config.yaml
n_layer: 14
d_model: 640
n_experts: 6
experts_per_token: 1
d_expert: 368
d_shared_expert: 0
activation: "drelu"
moe_layers: [1, 2, 3, 4, 5, 6, 7, 8, 9, 10, 11, 12, 13]
router_score: "sigmoid"
normalize_top_k: false
routed_scale: 1.0
balance_loss: 0.00038
balance_bias: true
scale_expert_input: true
init_std_router: 0.0204
lr_router: 0.000713
vocab_size: 8656
norm: "rmsnorm"
norm_eps: 1e-05
tie_embeddings: true
optimizer: "soap_variant"
lr: 0.00147
beta1: 0.95
beta2: 0.95
grad_clip: 1.0
batch_tokens: 65536
seq_len: 2048
train_tokens: 921300000
steps: 14058
dataset: "wikipedia_en"
Below are experts of layer 11 (counted from 0) of a mixture-of-experts language model. Rows are named router (the router's row for the expert), gate (a neuron's input weights, with its number), up (a neuron's input weights, with its number) and show model dimensions 400-439. Each number is 128 + 24 x the weight over its row's rms, rounded and kept within 0 to 255. Numbers have three digits each.
Before each expert's rows: "mostly gets" lists some tokens that are sent to it at least half of the time. This comes from a sample of Wikipedia text that the model never trained on.

# expert 2
mostly gets: " John", " North", " William", " South", " Thomas", " New"
router:126107111086097145097121151155142148134117105147112136145138141194188166101144119104167160099135112148095108158124118112
gate0:111123131181127161148133118127098132174151125150127135142113109140123135086100152078165114114131119103145139150128172121
up0:140125126165181080127110106110125119067140121134127140135109164109171093154134157085122124088141127101116138175138049124
gate1:090156106102137112133116089122098089127107112102151146128175126116144131083130117118150129152085135148123097109157114158
up1:175093127136079121122126131128103154076171171114132126074163140154128177141105156118138130126134104086080153126136179075
gate2:132066109111145121141065125120128132177140131143197111137154117137167169170127096183158151098152121132128158149121091153
up2:180128126112091113111094137091132158109174169169153155113127124123133094107153140143135137132169134104144144130109105125
gate3:131116117112108134116125136144123135124123148156095126100131100139171049152075130137138181164124180113085144145109151139
up3:095183090103149100122091148130124171150125117140132154086141145137102125189149086125089145102125171097115078114072084135
gate4:091093121129092059128125117082130135103152151125119110111118108107141185126112120090123156056117100112108133138136110077
up4:172103119170152109144148136096145144071137146141058096136121130106116094067126117121134146095128084144116094099128129117
gate5:146161115133159134135132114136140120095136109146140135111086162132115106100142086148157150157170130090109134153137095124
up5:112136132115137127133107136126152116155083101160122124148167142091136128091161110116123138142107145089131125168133127146
gate6:105177105109131129122125118114107194132153084135115121145105082080095095094108109104146122146174141069146105086114138100
up6:148176104168139134121161113099135128118081155122142139144121128082105113133146124136075136112129111138108095141100147090
gate7:144109134120162084130180138114199133114122093126140109120177123138129129157134148126138158135159121154068108145162137111
up7:146100125124137123144151165115126150103085104146157128111124145091130145114139171096127128092138101151134091117144113112
gate8:126147094137105107124147168123128171132136135155110147088106078148141108139163184127137113102119109128112112125164125124
up8:188137133095124110122118141088134153073079102100118140115135120127104132132148139118117122127141103095113159111139119127
gate9:122131140137121095140114111166103128115141097098110156130111122114141137099138116148146131155164099150113152153160175162
up9:114132102156091128092107096137140124113161105130126120129147114155114111151149149144154143126128129116145114134139120135
gate10:119164134094161130142090136155159103114112139116129133148120110140119164086141105110093145140120106168153127158119172081
up10:118097153134150116146163136081100121113104098148126112138196137169114146139116129122142112153142114080132157134133145088
gate11:149117106110139110119108133152133102092151091130146121089144146128130121140147159128102112148186191176143106086149138129
up11:150138101123122156128146168081138107095135138134067085126135146125132100171148106154123195104147137127135152152093132114
gate12:109111123149140159070102133173144135166135119126138164177115124110133149146135149141096133134127125158096102149111110114
up12:097148137108142132125151155169112128089111101095108125140112148116158093138143110083120074128137158146136102109124164124
gate13:101114101128113119146115135113119126108131156111100119131126094178126082146150152149125122127087124116149124118124088104
up13:123118137138152137110142112143127089106124136072122125139115118113141120087174125155116142108158163110120130149082129147
gate14:121113127151113134138107128110103136115100127141112170144103111114123101103122149086150104153118134091139197165151106117
up14:099145123117163129159137088132097165084153127163125150162139132120158126148075141120157140125073063167124160108104084126
gate15:151132142059119163139099097148149117143129106117136145139129131117106124144186091119120151131167143158117125090116139159
up15:111082103132136102080145140149134150139093103146116125102145103161150134150119130131136111138115104073118129108141143111
gate16:114126066129144144127133135098156139095163137138173145094122135150131119118154102112154109140113120118111119169164084129
up16:139123133151136118158115116110121122157154100152140105148145112125128162111140127123107133184098125144098122155101161098
gate17:133151098179160124120113109141154137106162131121116104150185153109117116147126127137125159160089133130141096114127108143
up17:139111118082077111114157131084102153119132116136072140177115101155117171125105120127136142131189123131130134109123143132
gate18:143125141091132134168170087124149124150125128106128120110161138095109119117109157167145127141106118139082133145129118161
up18:155139113159110072048161108091165105080109075117132141140121095152158120135141143097120168152123164112148126118117098147
gate19:125132124118159125169127092130135149119091162125143141165113083131148110141108123171171116153102156118094120139146131136
up19:138155144082102109142176151140110168133099090121101156143128150138114100101124147128151133164163103152143101160148199107
gate20:107107147143112129128133152146152100134145168142156107152139115151141098111098135148150113107111138110108136161096098117
up20:147123118157101137085102112129105150100117103123141137131147130133181157106123116143110152147108108113158133149138120098
gate21:110125106167142088150102143119164181121118172148155104108112105132118111139144097156134152124154127103106148120121120100
up21:131140117147154127108120148103157135128131112130090107141135157134124151131111102104123102104135118136140145133112169093
gate22:176177184116157164142140073107128165139126130139056109122114079105137163134122121182105164133142146114109120104175158147
up22:135154121169122080148158169104090106141147138140122142175129135083123093136147125177081132124113112137148084108143117112
gate23:118142155080086145164125139076148089104106115125112140094128141158180116113114127086148148150112161104110157128119134134
up23:148135101101120165082075148136155129130126110111135147094139187160128134117124107138126115146128165096128124093113129104
gate24:148129149077100136149142155124126154117142129144133135171131133129171121180187134099099125107102113103106139145125119144
up24:116141121151166127136158119107132106116138139078165154147124172168115129134149101168106119117125118176165130170119114083
gate25:093105166148133124102107142137154194156171115152164110147126118130121150087066143151096141112107129135128124154121113113
up25:090143118146150131152174153154170143111121134155131123135160125121127108123134081129133091121106098119112173149198137097
gate26:151120092125130137127122209126144170091114127117170107137144083126141109114101155136149088106149106109140180145125106100
up26:164108104089112122095063140118143108133094156158134103127148140122149111107115182139130144092148118179167106143140117096
gate27:095118137133115148086104162119113164142123115133101143174122124141082114115109125177133126152139110169149170133089123120
up27:118151138165137142136136185127114102111127119094133122146151135128141125146134110129105164135137109119112101099156157124
gate28:119146079155086170100170154097121155107085148132156118137143138119118129146113128144116131145118136116133100113095141098
up28:136140088156127129130125117102135129136102119114163122103151107128118135144129066100190130076111149137161100122115135184
gate29:169102136128087142137103096151111101150136149073133159149137166106098103159154116138107155151098149149117160130145158121
up29:124127143131178179186087111151144128091115126155101138147155082123164151094151136143127090104128130131110104091120138134
gate30:118143080148164091101155104155172124113148122097103173121144190130163114137099066138113131117086056160111092134111084118
up30:127141085182182121135126122133110133104152115127159123150135114119107140163119145128119102120089158132148150098124189149
gate31:135099130115145120132126096111095122125109113133108181165151156102078115104092127117180107113132128177156118110154156079
up31:143151119121118139124097110122086134091143123150128097155138110122114157150152153118129109133132102126138130157129126141
gate32:141146130137168105071112130117103138144127136117164100168135128169110147137110141119089102127153108110156094194147136160
up32:137187111135119100106109094166118079101140113111137127142077078139109117144127098106067081111086068081147121109131167093
gate33:098115081152149106124157178118167126112153106112146155134074118141105112106116096118171135151141161120116106137145151077
up33:104122122136134126107126144126161151136109115157110106106195147129156157138102125079123144134149105176094119152119123171
gate34:155135124105110119084134144118088143158141121102129107177101115114116137134130176182108124098141120138151158153128156095
up34:124065103163075140142131135100160097120155117107079124156129131121112132127144139118155110142122155104187079090146150150
gate35:114098162095117138111130128091119102151151174183166110115114156089125135153138084102135131085133119118162114057145071133
up35:144116137140142119109162114134120087144122149127104179160104121089093127106105170134131121157130139160153108106178110150
gate36:114142111099141143121146135113122145096099115105092150157115148137133147158125136125099132126110172164106133101152186110
up36:114145125107110133113103147167126104106140149106164106087125108176131083134143100094055127149136108114160121137120118131
gate37:190145101111135137140116138125123120088136090173137112128076106140138158113146064165170144166160151091127148143104079077
up37:145147093102138179126086108122127102096119096138115119108143112134174137110106129145133093118132084106066163134132119119
gate38:126166148154137069169144137105136129121124124152104141145082108117167097180167143120156172126127151132124118114127141128
up38:178119154127128118137197102113137094120100114123110145107156122125148162112129147132122148119157137105146091090118148099
gate39:136147177110108134116120117103124136094140119117106148148114141121139117102113132155178148131117135090113153151126144175
up39:099150081121122170084088138119096175138144157140129153160090091118127111154137124147118132165161134159138158108112087116
gate40:118151102125096178107154161131120132133114119161143139133117171133143161157117164105124113132135178106156109111205097113
up40:137123120121115116144138094102123150125129122109089132099107113155099147094126124105113126143131133134138146145111121141
gate41:174109105139154129121128104127193135109128169138100108117139151127124130148170130155131159134129140156101160117108089131
up41:128124111146091144133096174154132109152140161123122095123108115119145139135132145138154106139149138108155118106119118124
gate42:141111128112163117128109110131121142137130114152134130136103060138151147136091189143098168168133103125150109120151141152
up42:140152137127163111151147162172119147171151154058153103144108116135113095114119077144110171111139124130158058161145149136
gate43:126099104168144155119182107105103126099087166108149087160100160160121138134107072109122100134121124109144066134155158135
up43:158097125185099116137141158148157085101116145104116085140139157141120152168114119149143117115139149129121112098184108139
gate44:133084090109139094171086133134151081149128103120114148152138154113152087133134156141128080116144094132109119126136082161
up44:139168132106143155153153128127117147162143125101129133161134105118142158122129111135146105147122106087129120136112124117
gate45:117149162105102177083103122139140128095140102129105136123164151139166101119135130138134150146137092147154145125099120128
up45:133102115172102103111167171135164134112148134125096118150137202125144148131138134121129171152107123157128115085129139097
gate46:119165121107119124171158101124153108109095108111085133148107151155137129094143103181126134133133103131130062146085184146
up46:097120135127164090183118140103138158075099140122115131105109129157121142131108153107137150104113094141161050082135089111
gate47:121138136096140143132106115141130167119136096204103138153142081148138087116108127138133127115148084117121184143133120134
up47:115142100119167186152137121085149135096138090091134127129152117143152132136100125141102115138110152097147120145127114093
gate48:078130150100146178119141118157113137121107187120135116120125161140100136109102139133137148171140137110108136123129146154
up48:145156144102194125149121104110159132109143148165153169146148152170134137109111122119178137091109126184188103134118159146
gate49:163119135115074141112113150078102097154132128112123130124148101138122156168136093108118158137101152073110126139115132143
up49:157143166161150122118140130125125167104159095157124089143141094139099095125153149137108131128104132105147097082095100135

# expert 4
mostly gets: " his", " new", " their", " its", " this", " national"
router:123115146112135098186113109087110148119128138160130148129128122136181116113111118138147122172130162122139156116153131081
gate0:148173127120124137126149140099131121142132103110114141104154122140183145127108117127137132117111131146133132143090166106
up0:064118113123121151126112166118108129170108122125082118147123119122124132105140115137140126119115142073135126113135142165
gate1:123125134141115096117121175131140158148154148140109156150113152128131148135095130141150133073137120149176096104138139152
up1:110102071150072081142103151138135155106146157143104112142114125141140128097172103117123132112150116132169089126153100134
gate2:119174123173141124095132133118135109134134161140156127128128122187121161184129151108140134115154128093145100152106107135
up2:148109101114127128171135131167102150135135155101163136099134159118110108106159109109171118144121130131115123118119075112
gate3:144121123114130128142139134131147152070160159122142117128122138127114109103130123114165127126108127098115157112124136116
up3:156094128121118115117122126114090132119145147113133095081163114153098132104172149128081134105129110142137134138114105085
gate4:165149114107142121078124119098113107124121126138152133175124103167160140131160122124136128098138153122149092109131079121
up4:177122144108136140108133110133134133171094123107186100166149110121120098112108119156125102096087106147146122125129085131
gate5:129134122130145102120165147116097130114131113165093115144142142148146109171132111144110130118139119135124130117118171134
up5:124106135126099131077127138137143158147099146107139191121133116099121121090145108116182159135121157149153178155127152113
gate6:138149111133130117155091132121139123103146082132177147147134131148140149117140129126136125141099124149145114120080160120
up6:160135123144142131130134130122168103115161137151081104130117114122119105100136114148123148128122131089140148149130106116
gate7:127174143165129128149122112115069138097117110130090111137095141132150106122108127124144145151150159087144148124152155101
up7:113135116123139107124151123171099108168133100125157126115136114135166090143113204120154141142089111180154126162137125141
gate8:169122124138128122135135095100138155134190121136102145163093114129135122170150117129143105146157115109128124154150105132
up8:160118116141188146163117102147098164136157145158146159117118140165106112134113089135114094201123174134161153145115112118
gate9:138109132151091158133130128162120136090106135147105114140144124166149102138137121119144122132131117130101116151143155164
up9:106118132096122171158107132133096131131097090145075163134119110118110133136129152121146105149120169123150109087136110135
gate10:101108133124064159191172155142139113120079120064136097156106107105098139087137090136155130149158131118136144121176142099
up10:109158116134155136146088114139120175130126116128118124119117135105115129124132116101168110143143129133119137148134127128
gate11:127120145164124141088107105090129127132168110169121150145082124125122063136122089125134148087110171146113134198140108142
up11:145127169090135096167131127118127116155123151125120158125133121183091089160103129165155142075098117125104122085165147129
gate12:120144151148127087107089155182103133137131126145085087157125143137112149133147153113164115150135124111153146146114185187
up12:156125132141158086137131139140108117075096081148144133150100191153152098114142147102096118104104111116113144109156123108
gate13:079134100098127128156116160139111155119109139155094145113153123153103132113145090133159101133097141109147109092077114130
up13:167073141059124139132125104135137107112127117165101118163121119121102126104132178153110149145125119146161108130111121128
gate14:126148137130114116117158134106104137135134125124188153094142104122151097116109132101090110105105126148128132106103093125
up14:161111178139146114148088111183090109165129126150114123118114120128103132143103160085112073131097080135152116154147126136
gate15:128118146122118110093164128137112112179156085105113126101152161188175132135135144139126098138133157104145138118140153126
up15:101145150144138158163130143142134127139099139114113096109115128135128110118143146157153117138122096078174152146141116094
gate16:144087135141123143136136121114144103100124115144123165139139115156135145168140116127139112128121169122095100079133102125
up16:152092166121100114119155097164131137102158151124134139115103104132118136136052121087143117117150095124136102204143105122
gate17:146138100135160117124165070138123146142123159123176131128110114136129121127139135164145140122112165178136155105121090124
up17:143131135180118136153224178112163089120112148089120159138110156132126167138114115140141118146118136119122140143158114088
gate18:145147179133101115130130170068098113137155140139117125173126129133126142146100091150138128155137159087145145168161137148
up18:132148107166184108146123112116112107163099146184105139132142113136112086099122136125149154082163085101096114130123174116
gate19:161160095152143127124122133167138107103145140139134092094157148113133122153149137160134136136182138096141176103138129115
up19:108166105120104135154134129146131107126114151168174130116138143146129087144127116159140121162103119089154117109106134167
gate20:144136130121129116100118130146109109149102099153117121111187117133155116150146078092118164115123160134117131129132081086
up20:128097132154110155139132110144114090123118139123127140134158156099146092124169124139132144135167117163127148121167159160
gate21:133161125104153126148101117164141183111155079104115117093138132114174139148147111127108120219161154117132177120159096145
up21:173128134148111110128107104123139159119129136157126145123109137170123147135145147123121165169126119113118093150137137152
gate22:086123106119148126106149118095170122136148104127139160135120133157130099131084112151113131105139173130146107152146143165
up22:153135123132116178111107095118147131136086106154121105142110179096152144168088145165134128120143122093103088147157108146
gate23:127137133095105136149129118134117159098126128147136117151110177161139130099078117122182103097171067149142079118147113154
up23:206132088121172135152135104160119150148120124143150182100158150116138129152143134127107139119130147123157139109107103118
gate24:103185108141124126121125120080116086150136146109111110114134130137136125078134138142037117110143136142129152123080147086
up24:118135128132113125116120166140071184121155132153168116101146076127152134165142153145135098163140120139118150118162119133
gate25:091151104127108112103139097158104127113097138137091115133132110091145144126135121190117098138148137110109162143134150115
up25:094129085110125129138137132176118123130156105139119145120151128195111147162125161141109121130086155120069171111091138114
gate26:103144148117124088145119096164146108140124110115078131115137091120148108133126170141124152132135124126184100143100111120
up26:084138117114126140141141157092138170051108155147137111117141134118151163105103132130129119118183142158082106101174110117
gate27:105079152123175104173112121151129110161109105124140137129092129121113144137135096119153107114137131168115107141163097117
up27:160101101057127107129123148137132129064168165165127110105143135137112123164101115155129109106117159133082088150123113135
gate28:106139120142118156115154134113085118161141103125114171104144115148189117114094170131152098158142107126171135135116100121
up28:118148165088158109103112162182131160135132131101126112133106157137090163088153166117198159172078145145126167150140161095
gate29:135157112153123123164131123132066149153104165107152105117170162135143140102115154106125146119132129146203114100081130149
up29:138118116128133130124140115131066184159107101115115144108125161123156167135147089134133136150135155105139142123117142142
gate30:101146132127145105134113078159138157155144147112118145135135119098164124106140098134050124120167149124170101151118110153
up30:161160123138156107144127143107136118177178124143130143130117115122094081150112119184114120152109152110109088150124174152
gate31:153118125136146136122108115158163171082131119149103165178108124102100115120139114122120102205131117138130113129141140111
up31:113132118107116109137115097139130129094148107180121110139148138084109117151096123112108124166126139143046149177114103111
gate32:153126100130125106077140113124152062127140131137162133096139167143115135132116118102147126097171145129138136142123146154
up32:124133131139118119170119171119107098098117173141139165119097177127133105103107162103153152106137141116127147099114137145
gate33:187097117134150136151102130175139150156130152134121144140110159099168111117130115144136157121152125099142135111119129104
up33:134144140169151140132181141106128101030125103111118126131089133157150111135117142135122138142119119141133130159157117142
gate34:075132096102109145142113117128120083115117108130118132117120164096119111122155067161132117139138167141112144091142110134
up34:110112133122121126145160159123105174120123147118110184109150113120088099113133134152119166104132133124144104147133134124
gate35:124162077151139148131076116148133148100150091178121146140097125101101108110140115166107141147126149127167140128165162110
up35:085114147099139164114163118142166146127085136136104116106114141155127099133123148158161138129124094122133166127105122107
gate36:146106127114108130139159087158115123100124113150131146103132134107122140103150151134137108104131196152091164084114139153
up36:164124150103110144174101126134143122132120121081109134129144115122114136135154181089135153120102145099103146140143156136
gate37:103150089143115136148160150140106131154111115119148094142113094142142153146165106134136125102125126125111124106109169155
up37:182158130159094107167172135092125129104123151130123137127151135119144144110133162130125094162144135141114154140152090170
gate38:125095151056121107112131113114132132132131170096099133144128138129136129147112131110073142121098132141169152123170085087
up38:122093129150155129149148151134143154120116187105168133150102116130085128112091128125174109114144121076115114127125144149
gate39:123141110157142092150112165142093137118107123152126172099122142047154148135110128135107102137105143121117142122174131123
up39:113129129115158113152113134159082122110163141160150155096135129107159101147100147151178114081141135098095154097178126125
gate40:124084177114085104110156136140125139092145135143113108091106135125192130133131130116121146067119136129122173093087159122
up40:129108154137131133118116141144101129153094159096162104105110108141149130133142105129120133145070135128146143119143117103
gate41:137130065168140132141151108121100144132116141089145151111131131146156112095126140143112087114153097073176133124150116127
up41:105172143100152175119119135142151157123143160101142149129141137134103130133124135134108087173076111079132138130131126110
gate42:142148172113135119146145109153174134108113126128149125093174127163117130123110141146181078140153139165114120126158147124
up42:114131153136148122133152119166104157142135140117123142128132103167149191136182131155143128098127145095146109134117136133
gate43:099135115148101091141090138112105101152181109162077139112122116160118112156155113146115118104091135111113164109131110164
up43:058130131152141134116130124152079145106135129121136132134110161115175120108121134112092129122094109145109138095114147147
gate44:116153115162115102111116124111100100103101118082151114169160132122101104063109130109121122107133147146138124119152127178
up44:167103108158119087128152164095117125127145124125085145138145117092084132127124118163123134141134178119135142135132150113
gate45:122137117145143150116127160121128127097150139133107125176123089118119132100164127179150133106132130105134118073140108149
up45:148097131172114137116113131118168137150152148124117110183128124167097112165145115145150099143111136129122142146141150166
gate46:126126177109094151118147101112098144095144112150126121129112084112103081093103116145127114133166150174118119141121135113
up46:114134127091117127121107117077143112123139120140090174157135151151123140125073137145128081154135147081108061102059107137
gate47:125139158127158136083164116121118146128124146077139102155104156114152100143118097134092152156153104106115154117138070144
up47:101144144118126136095119147129139120115137129149123141136097139118170170162106119115136189123141109098097146098124142138
gate48:102113116129130135139114117169128132142140124133126169120153137119140131124145113141177103150137116123170114109159109159
up48:131118132121156155103129094144088126116127157115129096145076127103163150131125086139128127114154120121141121122128100092
gate49:108163126144113160176115136121114081127119132145131136120144114134134154147169142138087183169087130111114143178094154151
up49:204137130135117110123114085127129123117142114175127153115160103084130123137113147127160193148136140138131077075125130130

# expert 5
mostly gets: " f", " s", " d", " re", " h", " un"
router:122130168164168093151129102114084090126157138117114160169097103101101100152134150118126119143129128100132133122104152146
gate0:130125189120123166121112173122136134131092102098127148139137140090116124103134128153155131125137173102147159134119167102
up0:140138130153098131148122147137180118141185123143153129113141126135137131107155128148116112121125133140132096149121127123
gate1:093107086079147148099109127116117153119124098112089111105108117122127132114103138119122109107142097114150134146146096137
up1:127081134094059122075151185128109094122099100176086088118121152101181125126150112115089175179136115103153127115198112113
gate2:127090159148124062146152137155128149119116129117146146128128098147146135137115118150148146131154164106117122122161150150
up2:103103158169115141143170150074145118103137112086138169147113139100122142141119137133134190138132136147129084114116123080
gate3:143148139144101103120143169139127115053103106114133167135083147144121129149133142148116115110122164161086084163125158087
up3:156155142118167139104130152123129143174144095119143158153127113092132161083162158112093157147141152097141151125166148136
gate4:118104179107102107158113131072106111128123125118127147108133082125131116089063131117144122143127157111167108131106131160
up4:183132114148165087113142129117137125153121163124120107123125100156121117103168140150099179113120126127112150112124100172
gate5:126097123150141123091176138116157109122101125084142120111118131120102135131111121084130072086130123103122124151066101136
up5:071137085148141100121128132114147172145134086146147143101096172135125122112107089087162135176118151155140116143102121157
gate6:129120115116136121110126141101126141124149094101109123086120123147133123158148142085144085162142110147106131121126146101
up6:099151143176134137101129115113106138120142158117155109126137167127114102116090111078125131127103107150083109158114108078
gate7:118094112145162184132108153141094093147115121115149119135157145097109123125109111123140128141115152138191132169110125116
up7:116104147141092147150111130115086113137169140100111123120147112124119126133113161117145136117166136109147152069093176124
gate8:115158156144158149100104115086100162113128112174125131116133117106125147133138143066158128129166142085101132201100178150
up8:112107165138148123149114112130085115130124141146159095164152113155092108111127127153133090150118120151101115149146123177
gate9:125070132113144108147129099123142138136108145154137136144129115087076147148101103113163082118119103134155154103155120138
up9:115117139114139104125103139107150137161113107156103123119136113127131105122182155140121145104077099118124038140138122143
gate10:115115091170126161129175136108178140130156134133099155171082082158138155133145152129130155149115121122134084160113117125
up10:110098072116140059111141110133150142120138169120142066148143106120097106116146132140120160137131135138106152111133132090
gate11:115130175106114108122116074109119104128165123167136136162123181108091092153110096121122148109108097139104159101114080158
up11:098081163152108130124081135100144141098122142079112124148119127118153111141116119113134161159199149144108111135093120127
gate12:097103119101119119123093117116113110107132135125105153160100148149140145172119153068131142190119178173153104146145094138
up12:140131107143153123138100148106145120129142124144085095196143071083108109125140166142108135163108135081125109113125134112
gate13:125145098155126129124142117131114170149117107163155114111116118139143114127108137128111171132106104138153152078142136139
up13:150096114120118103139108148141136119111129160135130149149141135180133140107141149089114089142133141130132140150087152114
gate14:124103143124133194161116118128121107103110150132140156141179136153144096080139182166158156151119099071110119121111135117
up14:120101133112133090154118124156121115120124114137148107151098128142142094167103122155164160107131148101144093138091162083
gate15:112110163110130122105075108171113168106114105099147146126129131118129119111092127174135143139095186175174138132123173180
up15:101156139122134176124114158088134171148106114121126109119187138118106081106156106147158143091117092120152165150111109136
gate16:128123150117145137127141135137106126119143102116119114133115089100169127111154165104129132131122156134103103135119136123
up16:084094158128092119165123156098093103130157095140125132093131070096111148111110090158128152152154126165115125101119136082
gate17:127175103124160124125098153154114132146155114154145147088147139074119139117124145136091135133148121130140111100154082088
up17:077115090125145162163125093081106126123102135108134132141084120139079139130145097112160120198169135088111125112141163145
gate18:122125060143137155142107128126125162120149161103108122136141158141130164099127148150127105162114148103103107113095125157
up18:137104194139121104146135114149134112115138124097121144167115158092166124153110168109102128139126112133113152130089140107
gate19:112162133065134163130131106167140145123090130140135101158170141124151090157117112113115078134134132136126176142125142140
up19:132141114148115147125127133116124141100138111152126132128156107127086136129161097126177176097118160135121121086162152185
gate20:149144092186105120108100158158117161160154123149095122095099128174138123142149122122112116086119112111115145136137139112
up20:124137122116093144142123109100148134149131130096151164141107095137169093133145080107141156143112100112191155155120139128
gate21:112110107155116111143119129143103126112110138112158132126158175100100124098130148133123129120146130127150120114119142098
up21:164108093129164134125128164142131138129155093096142068116145106116121087159129136124155125147171127108118141149175116142
gate22:119114110145149100172132079108132114173145053156168132090127109091069116150185112141125078126085140100164172122110137127
up22:137120132114147144134131131138106141127099115143111086126165129110127140090150136095148124166136164149110122162141154120
gate23:111149133143108096130125119082108149148121110098109114169095136132132159134176134165148078141126148088105093102083134114
up23:128172134123127146109149118158138169140158117170120152118144135143119158067093123149121119143153135127134156153131139125
gate24:159080130167136139145108116127096134122116118110135151100124172131140124141175121078146152147121164145108110135112110127
up24:179147123124170128106124113118127125133103155132123145126159133148132131128153135131127114119186138128070113138094105083
gate25:096128154175157145100147129166127119142072139082152131128109107104150132071097125133126072143162144111163142151103125155
up25:122124158113057142150115122138166128134145093144096108102134096123097112107154152132091104094091151160133144128080117133
gate26:130093152134079162171111144099137115113155123137118167134117114148091129174140132112168116159084133140123126107137139131
up26:114163118134146109117133165119175150102105158101165116137138155116133141118116132128169152125113157160129164106100139166
gate27:129074096141170119107131097116136159127136109152093128129128110156149141112128111150123123138137084124153111112118098133
up27:135118132142146124104118157128173117146173135110126109092129112114116099147114104137138105109136117136105194146121144137
gate28:119130111142142107126133109120127132170108132141143114112163130144088142144140113105142125122120136165160081103155115118
up28:118131080114144140133144134141140099122148138093144113161165110157094113124106078116151120157080110117115112161131139115
gate29:107110108046136098163102176151138135083100121135156175096065125142108114160110110129110135150074146155187138110103129177
up29:128115099104157129151106123132139136082147123149085092120132134172102167113117137133163102131117091144159135128137130133
gate30:159128080130118104079122120152122135126161120122164136138127134141173133135140112130107085144107120118145109115138115116
up30:140097145134125127127130120137140087134147092139111155174144086184122123146131106128125097092080170120141099132149108106
gate31:146168119122111106118119101154106137106098142105092135136129124127143112105111137157082112079145130168126112108119097108
up31:174094109172131167165131095121113131088129132154134145140132136106128096133107119143156142152164105110120041123118123111
gate32:114151101125095102153143078146110145138146131105148078127113112141174145096128130081158134109148127176162140140130123123
up32:115130136092096082135176135148183136090081164093162099132105123080092112112154143136136100104177186115098163140105141115
gate33:102141130115106132141099120093090158120176185149137136128133134134110093117163134176129120127162099112109108188124098156
up33:121142157109127159102140115126165154109078148157141166116142116135156110151134113098105128099117118108128106137130094136
gate34:105085131128101094126136110139119108085122099128132119151139147102101141079143123135108084134097134134154133127161125089
up34:175087166139109122100142107114142129140112112114155133134135101146168148159121126105108108125093116108107165125107117127
gate35:155142112125142137143138098104086100101141153142107111132152133130099143154124128115169131166112094142120120098093138113
up35:132153122131126093142134100113131090105145136083129137117142115165144174143116145138126116174149131113107140107128084124
gate36:139128123105134148084088113107112156110149114166133108104105172152140147111108135147081126116128123117130090086143138109
up36:154100144193133103145139117115114141107085106113074119120118120090133098110121139123109086098125116153136119112119143111
gate37:101148146094164119137138188098096137099150095124111168107114135105108102133139149135164061100096152148163083100106145116
up37:104150129126137132120136142074125130140144155140102126176193177122178110114122089097121169092176147124176156147174106136
gate38:152109100134104140175139158130140129099145179140115125108138120155107142124124124071159115139117075135150136111102144060
up38:123146115099108146111125120139149101132096088130150142100167111133056137119114110142112100129109097138154149141127152123
gate39:124088153103152148130150143151135092138152154124122167143135147130119063117136114117132139151130137123109121075111102118
up39:119114105121143082122148141140099174115140096122123113104099095158109111103139116146099146075124125119127109083137136090
gate40:149132136099145145142191067079134120097118079139115132152102144101153119113076115105132138178120122111124103144129164166
up40:171112165134123121167119119134155154111119127094116105113138135112170080162179138176116149060120136120112104145113168135
gate41:131149166118170145170146131087137114115124168086134132127125174160142116121122124074174127108133149154141141127165145154
up41:125143143160139141090163116135169083151144120138138112135172123130150100123112159148099126109117092138162153157131116150
gate42:100103115131147128129122136086139113098107111118092153130142149149091113152081107148166099141125185136142166099110076106
up42:156147137164135177105125166129147101143155110136123119105131129157119101153134085096114142078087145160140191127113116145
gate43:110117134144126088114179116168136147088170092117125144175112141149162161125119114099169103138147141112158139150136117112
up43:127184134153142157090141134130121166147151158132117164148134118140166099085097171119112100129086144145106130148085144156
gate44:136120102162098128163108135158126118113076121113147088078130100133099150120149069126125150135138121140118151166165097147
up44:125146148140160140173083112135119089149146104078149097136105091143125147101120108146133117128103145098073192110114107107
gate45:104164098089121119172163151139164127112106135106143122136129132102131122143177117117152109116107146146132127119150113153
up45:134126174112144103136111073119137137097150101161120093105141173133098159152139140147098129162110138109142108109136130142
gate46:123118134148130177151152129117080124100112099122138097145123107176171144179164120158137129151093150110139126135093149135
up46:142124167142094135140189077118135151098117110142124125098136141092137159138118138119161135078176107165167127155180098134
gate47:106087145136138112102121136110143143127123129162128094080143147157126131113073153120142158115162114136181104175117102102
up47:133122123109148155146113132110122162139159138097130135137143140098126057120108141117144118120138119139067160137131133136
gate48:088124139116109112126131131131093152134151128130146121110175141101139125104146162115156116087109123160132127134107100137
up48:086188117131154176134168126109137112134131134155118125113142123098141127149154104149158176091117130095132079093146124152
gate49:161123105099040106133137115139127167126124073100140135119105139152151144152135101098139162133104135135060127128092098136
up49:140106147106113155135078133115145159169115151141143146101126121084151104138146136145096183170166138150142159144085167150